config.toml
n_layer = 13
d_model = 128
n_experts = 40
experts_per_token = 2
d_expert = 128
d_shared_expert = 0
activation = "squared_leaky_relu"
moe_layers = [1, 2, 3, 4, 5, 6, 7, 8, 9, 10, 11, 12]
n_empty_slots = 20
router_score = "sigmoid"
normalize_top_k = true
routed_scale = 1.5
balance_loss = 0.00517
balance_bias = false
router_cosine_scale = 14.0
init_std_router = 0.0259
lr_router = 0.00123
vocab_size = 6997
norm = "rmsnorm"
norm_eps = 1e-06
tie_embeddings = "early"
optimizer = "adamw"
lr = 0.00344
beta1 = 0.9
beta2 = 0.99
batch_tokens = [32768, 65536, 131072, 262144]
seq_len = 1024
train_tokens = 294500000
steps = 2990
dataset = "wikipedia_en"
Below are experts of layer 4 (counted from 0) of a mixture-of-experts language model. Rows are named router (the router's row for the expert), down (a neuron's output weights, with its number) and show model dimensions 0-127. Each number is 128 + 32 x the weight over its row's rms, rounded and kept within 0 to 255. Numbers have three digits each.
After each expert's rows: "comes before" lists some tokens at least twice as common just after its tokens as in all text. This comes from a sample of Wikipedia text that the model never trained on. Tokens count by the router's weight.

# expert 15
router:135158090083127179128170152093142089190152190140174135172130118173191110122207085182065035090114153145119148120081086127109128126168158153133117121098112129108116132081103097126101095199140161098110139129173167125183157122126157100135223137113126171189117116102130060135108121164133179101125109105133088118122150088126120150168107135158108092123115133118119078160127114138133113157147
down0:085107203162071160124101165083126131126116133155113122089174105074135115085160131148123096175087138118153131127120175133119095170131094109128121157143155099088131141116118128151137105054183109148108119184130131100128126162176133117050136124105059162094179150065090069159088138124143148064131097083146097165213177135147168102100153120134135186123144184109145168094104103117130155117095
down1:133116124093145069128168114147107156122138113123085168133120151140166090132139161165076088120111171204079149138116140118115110133178206122119149148148137094164144095170118147142073142193097187097122084211107142099137109082135157166138146090180155086166126123111182146162074098136060088123089115111106131134096128189168067112103092121129114168091160106113120124106166091084116183115114
comes before: " |", "–19", "),", ";", "–201", ")."

# expert 26
router:139115129150145183195144108136228095176083142151125215200128152193207118119168121133116041096103140094108171144106124169143099129170131128137088122083089057143106125092107098132134108115143181156088108123110136116169154081117128153109204117108127193148157108121120107136155129141157081117136128107134142163126136117122144163155088143115048157140145129129145111130101122101104118154163
down1:118144148188103177158160125052106099144140119120125103125135100095094130083118188098111126117141148123133114172154156112084131146083135155152130145126122096100091142121149107138122155154144091143115080143138142103106074019144089063110150149092100136113078142133106163134194084160092110106151077148106124208079173146102095145122162157125185073147155116197100146155112155097108073124194
down2:110084134172091129141104155156065138111144121176128108044120161077098131093098131129161136145135103152054070152148093152134162146144107072093103076120079170154142132103129155147149131109079196090177065130164115141088105121174131140153070125083073135129139087120114096121114140152143141129087156143166131106160116114129117098108100079066198148087073141099179168124114105149159116072155
comes before: " |", "\n", " and", " is", "y", " was"

# expert 29
router:112165157105147234171081130113171141198100233154076154175130108207205131113164120143092022135092159087137143116139096131082090129138093171119146145087154113142131097096155110107148109146097140134069113110141167153190159159148123141096148113129144151139108105152109138148124144109114144172116135135149135116126149103067147114157110125110085128085106143081099118139118108096139125105150
down1:159111113110143132194162181116128148155108101120171071164102147088123087168121146130165140147123110176132207094067205123144155104174162132120077109132100143096119172079176113142114140113105171155119151088093131107160099120137111122071135130124179137146184090103168127175091105152065127087181087144165121166119127136135136082156146090119114102178141136119217124146078152139104191099117
down2:126143134126073192180111127130147144129121116126117097137114080160150149058127139035102120135094183174183140122106138101115135146095089107126143177132115140123107128073107149062103089116148121098085074077160086139062156123057128098136153137157117131141132158149099173119115156104107116084057141120092124077083159062099151099157057117079104119149143105101141163119141068170120126168125
comes before: " of", ".", " in", ":", ",", " for"

# expert 4
router:079129078131162170126084168159209140204095196137120128175181166213178142098160135195134045160162118112079185131101090100127103107139164142142150160109113123122107128106148139105160115157125138104088174152182155113167158142161140117090219127139127133138108142119101112189135129140125134136114102131121128153150153123085189123155116151107102139121096137118169173145104105113160115168166
down0:054149154159134146118114088178101074138131128107138123117116093129153181105094137079135099096067097164122112107182135115170118119139111093150028119164140099169128117102102083131108147156146169111121095125077100160128174126122094115175130094095157157106209111113139134141078107097146204149119151116116137145070108131076158150171074144198131113095073143174160136131199155105132130095139
down1:139100120075134016154115083125129055078118126152094160146115105092182162178135103166145137069108076115176120138161098117092120121166156142125142161150126097114129104159151114092142111092134138154098145089169086075146183069103125148104101093165099155122064125170184194118117106141153111116084131148137140176172136125114143196120070182126107106116145152142143173167125115099183123125124
comes before: " |", " to", " in", " by", "ed", " on"

# expert 20
router:138157170134155204163154114168185072184096131149168135176111073203228119108189126130094037132058119157129118121075139106098134091153147102147162171089147139146149131066141136145156125131148127100092128130154174107163121141148120155105213122137154168141159138124162171160128125120104132139140167151125098136132088123113167126119143211132103125118121168117149161146111119121133095118164
down1:091129093095142201089168038095084133153108127040178123177128104091157164133101185041097174149138139116105159080122123087150096073157164126188129119136142138096153123146154208144101112139118123146135102142124096107151086164115153130103140121092147157150110135124126142096157157179135107132174124124127175164079145100148199158170108149167179141102170169127123157128116122159129080119136
down2:120006172141095071171137115137137181180160118142136153119146149109141140159125069092106136114131137111134127158133082164146070104113109140125103149090157148119128142118154146158138176095123128132158171154163134077100096135172101132083052174152146174068092093122078111105095124162121120133078094077152089167192140134139123192089167092150116069136115167162138126135111089102176109117110
comes before: " was", " |", "'s", " is", ",", ";"

# expert 24
router:141157145134143205152094150143190131191096201118117163184137115184233105057156128174131033141125128136152190138101150107104150123112155132121110159115124102109097130060081113095149082150106178107095154121142124124180114161161130134099184178147161143173142145105151125122146114095095157171111122092107121124094102128156149117162121119127083095105110107076162136161091164130110105122138
down1:174119118074144172150084090138118121128118171110105121150099117106130097088172091195108186095134119101155078143170119153171153158130108164176131100090104145122154155204082066115089120147087171079149159158135148159160153131171109098111054071103158102123123101118136123164132142039111096145120139112133190108127115129108142095105093209121108119126133137087115075137183153111136147073085
down2:099179129128151153108157076114155084174172092084183137163127060120109137091081191090112171124182132104129162119139125171111072091169131111142109086107154125152170147163120130092141182103107141099090135076142079144145165098117133159175170123134168104142183206104050126134110120142098132168089098114116148098070150144104179106129053100102105128131122084177141153130106109132094100122158
comes before: ",", " of", ".", " and", " in", "s"

# expert 19
router:158129122105156192146104151089175089190119177107140133182141131162186157163172118161115032135112112176155148106084080130150139125130140166149150116106127111118107167083093132128202107156114124091119176118135158124185142089073110139133182126130176154109141135105133101200149191129119126164128124114207116158104149159152231142169107132123122084110112123105106140183089115140148126123134
down1:182174159110138131193063145191149153160081181165113135111135085098148095047171135174116105142064122156150144086133138093058135116093136101082103176089045169124197086171126103149086114119125098132122142139130162134142133116132161166139092129123133087125157139114176110144126157085168121165060101107108123152097128155128112123148109105129131151184133122147199158179097132151089120118145
down2:139108100150126128196073086144108140104126090138147080131121115148111150146115091114060107162146102123095075080131159082134106176143158140147218156179226110133160132159125074157102183105127154161148133102115120118198139135127081145114128114134211098131149098115128124153132168147158095166126138099097170151122093147150162092128102079167142156097140138171144070163157097175089101089092
comes before: "\n", " The", " He", " In", " a", " It"

# expert 1
router:082148192103136248156128086163179122193157164159128153183145093198226105125135150201121028173074157131098133134121093123118158123154141121133119128096100087126093137089122124132132125115132147077150150114154151114181104128158133115111167116130135171138155165119147102177119126120140168143114142114159097129161170143120121136173088136151106093149144096131156132182130145124119077143160
down0:122130123094101109115103106152079142087104133146144146144154112134118128106179170070124084120184136116182156113117106146156107180137147068130086155059122149155102118131082123143170117132092111082136141134137151078085090116123132126065130140142116089149173173095087134101131107157162191117074138038126122103073114084052113094101111084111111195152115119090123095178104037128156143156115
down1:144185157189145153148149142083093157171125148186141147163155124137154109187130195104164182114089058124096157084096164117197113119077164130132136120148093155127131140122061068090113129183137147149154104166113107117096152093101134076131134149156146122134110184130138190127090147152141123119097088180134140111155092126046127061117093132117104150104118063131102107109136108163091096097079
comes before: " of", ".", " was", ",", "'s", " is"

# expert 21
router:077142079129141206140146129096195110151105170110103122202133138162203116088181128143132000148129163108142195119088127120097114116100120118132150173109107096098113148159147142153208127092146140146153128155155128121159117136168191144106143159108112186148144152107141134211143129151096113097161122106132122092102201115138139124144107162148114123098147119133132132129098137127120114140155
down1:134129101098123137178140141156131084096152118090177102132054148127173137138098174176103131075117078198161119062149151089133114117178145092113135170181114086197168116083129165176167142141140098147105123072107098141109124094125148075109094139132110121126220086105084117082118079143185103090130173123131056154116136089133114190135123156089147133193101144131104130132125114149137138114133
down2:186129121154154113070125154108079169165161085175124109155112086148141119118119185084113123168163131079141159122162071167118106161074155099186092153145136170123167122066125136119153134093110095139131178111076168100128112096107166154125156081122150146159076074117118077160105112117160123127119154188182107165139106136149145099161163074137038125156146145163068104108132174102093149167100
comes before: " to", " the", " by", " that", " in", " with"

# expert 33
router:142130127123132202194111149116163146157110184090126119144119106176232148094148147150127035110109188152162177124108124107122182151161173152113106149142117078160107126045114167144162146125130140133077126106131147108172129138171160192141208078079161126105100126105113165151144133170094064142148139116152104135165154130076121100144104117132180151136120119156076145129106092116145135130130
down1:122128091159138053115190151118123082129090121140150085190172129099123128184094109146103169061091105099113168129141108165117113153125115079144104143122172156181153086123118118108156125133115117143176167120188149152136150138130102095153140066064158150122091124128182139138117111142123147179153140162172067159120066138193115126121080066099125136130205139186135104059096107140098085113120
down2:131143046078130073131197137084123126088146118124019088102130166139143130140107132136123137104153177173113114142135093090113113135071122154190105110076114114150169121176129166121177036132129133130143098092073114154137117156108132131131110118092167134165080114113159162106113124211148139108125106135056141116117111197135141162099126171177136090178091162168159113131105120125107158136122
comes before: " |", "\n", " ", "ia", "ie", "z"

# expert 36
router:123129125112139186163122150126206103201108216042101112156147124175188098139167148159125045119118091132178156118152126104126092161126191120093162120101099118145092148049131166141121115123170142111122144115150069108164117138139123148135209133098117167185121103129123132205098151097123143135172101112152119160140164140161153137171139114152122079124097111113130075121112093127128126113176
down1:107048189134177136117094134097106102132076167109079141171125160090118144128130141177120083149099171117129181130173115120148123169105111110081128151110150135190129130125139095129148118131108079113158121137098175097164130116161101088122051141159098143104128160129205107090112134135172131090062072079061117141093143112148180217136118095160173107145171099142094080094163101131102122148136
down2:145130158180165122107105243105063126109116096165134143091109142152077161140082104101107136131088149081108141129165107130078100152094140106044132163192094075103152163113124096084181133100102179108119122141101108117101155099096127099117108149124088245112102115195118115137097133135148120137157107149124157117158083102157179085133124145139121093162135110126147109097116157135191123114152
comes before: "\n", " The", " |", " He", " In", " It"

# expert 9
router:137126102131129199118147204133210094198108184153109123177143109215255159116155143090126016113101140118123134118097124119086132166123121129115127180108111138113099118091106120101154154127133136125130121100145131129210139157138135153096208089118138133128145148107110119183139131142117145104144058104146116110130179117105171165136124127137115121130105120101135146156114095134121124138165
down1:165117196094137068112144137058145118092115152123086138117111133124138116157137165174165145143059133104110136097134208074137130165123168106098117122162142115138061147177093176126164142138164081155099154154089116135163087108062159145107110081134162107158134176112094135188159098085138078121201114098149121137092173145115075154129100098100116175139180090137122125148108202098131084122145
down2:164119095147200109168129191132171085070135170084062157112142164165165070184111060156138111062147174157110071123133119118089156088156079122067094149122087109078153145158161196139130131124122126141171113164133099163121133126120121176153080143170133150117124157127163142147084136177165121081118176059132159136096129097152139137088163101107140173139088116142140119166119086143146144119136
comes before: "-", "|", "\n", "The", "In", "==="

# expert 38
router:095140121121120161114110206166228117195100122075131148202132098185182132161141156163069035136061158140159176160071089124108137139137132153117111154127100097114141117084145120118142089156131131155089158120181140118199121152111149099092178139123159149157124168140083131183123144140137117164120113093098163062099127111100156145146100114131096127113162158091108153143120164119147154142140
down1:122093115077128158159135134102140127100093158159104173070152169128058093095071098090104104162185099074100102150111169133094135145067169146116173142126152155155063117130131157110154134135125127137105152150113080105092172155097106143069133122060135106138128129119152189121130208120180107166139104070119165107156166130116142146091157114129189188188150122152135136162102139053078116124130
down2:116150148110076154165066105123133184100124179177125148161144120133097083117160139119149110077148080151147135138116117135082118078096115096107151116096141107114119157186179172062138135109066114079099149128089112127137150151118089136136102090183118148118161114159146097167059105049141097135093114134093143170089130102086163143116139192082202168130147066112147099144101146062089145088103
comes before: "\n", " |", " /", "-", " 0;", "″N"

# expert 13
router:106102154120128202144148148138199128200134153124124205228129125186198151146186144145108001116162138135101162109070117153106136132122072107088138154130107161122105135067106133120155137112121160115118178126159111141203103163175145171140145109138149157140145133130107080163112124144132119102130114097128145132156095111165133126147102157153123109150132115132125097083171166110119116166176
down0:113165136070125086112084119069058090131141099133176128130164135093128176120102139116152131094163119153118140149115095118082153093156186092102076168158121133155142120123192087194132138128088117123108118074150155152122106112109173112135213081050117088078100127076113131106052144077148180120133105119135089135129090091123092206173119103076101173152141143115133124088148135144108137122133
down1:092118184100119090173146103142158203117106139145082175154155137102148119178176197221158032157132143103104137144141135220115151120130137183118143142153132129119159113132082109125073178168127119160161186163097105165132164070161135139121093120136154131172104098100095080135146136113142106167155143141132114130122092143099113143118151103147132123103122077094131080132118183122157160126055
comes before: " and", " of", " in", " were", " are", " to"

# expert 8
router:051143155093133178147125143160216109229062182144130141177118150144251108148202136149093047155072163092155118141143114112075088135145148148138134160095104147100073099124130101150137086159139138105138114126129143121185119150137123092130192139123151185148134131126106149186156143145122097121124135111136117120101142094111126129130081131111117115099107113114149118174139103141160141119145
down0:115123098139168139166152130138155134204087103081144122114112125046141053172198128169104086073111142120119119137132126084109093124073094101120122104150115134129067172181112085147082076151138115103165162134131139085140072150157101116145118127085057109094100190151060085178131092114138151190105124104174137109110136105120135139068088137106172110128140143152153142116116063125137146121170
down1:132124170181115134167132105142160122131091131107116140122116155086119177154133151137146148174109193082126141178182151074143122127105128170113166142075151146091131110220103114152121143143107054144121160085134120101176124168101163173231085121131119116081163163102118088128145144131147100139138140125133123075103158110117081193125147117143080160089103160150104104099148095140072084048171
comes before: " |", ")", ";", "}", "′", "°N"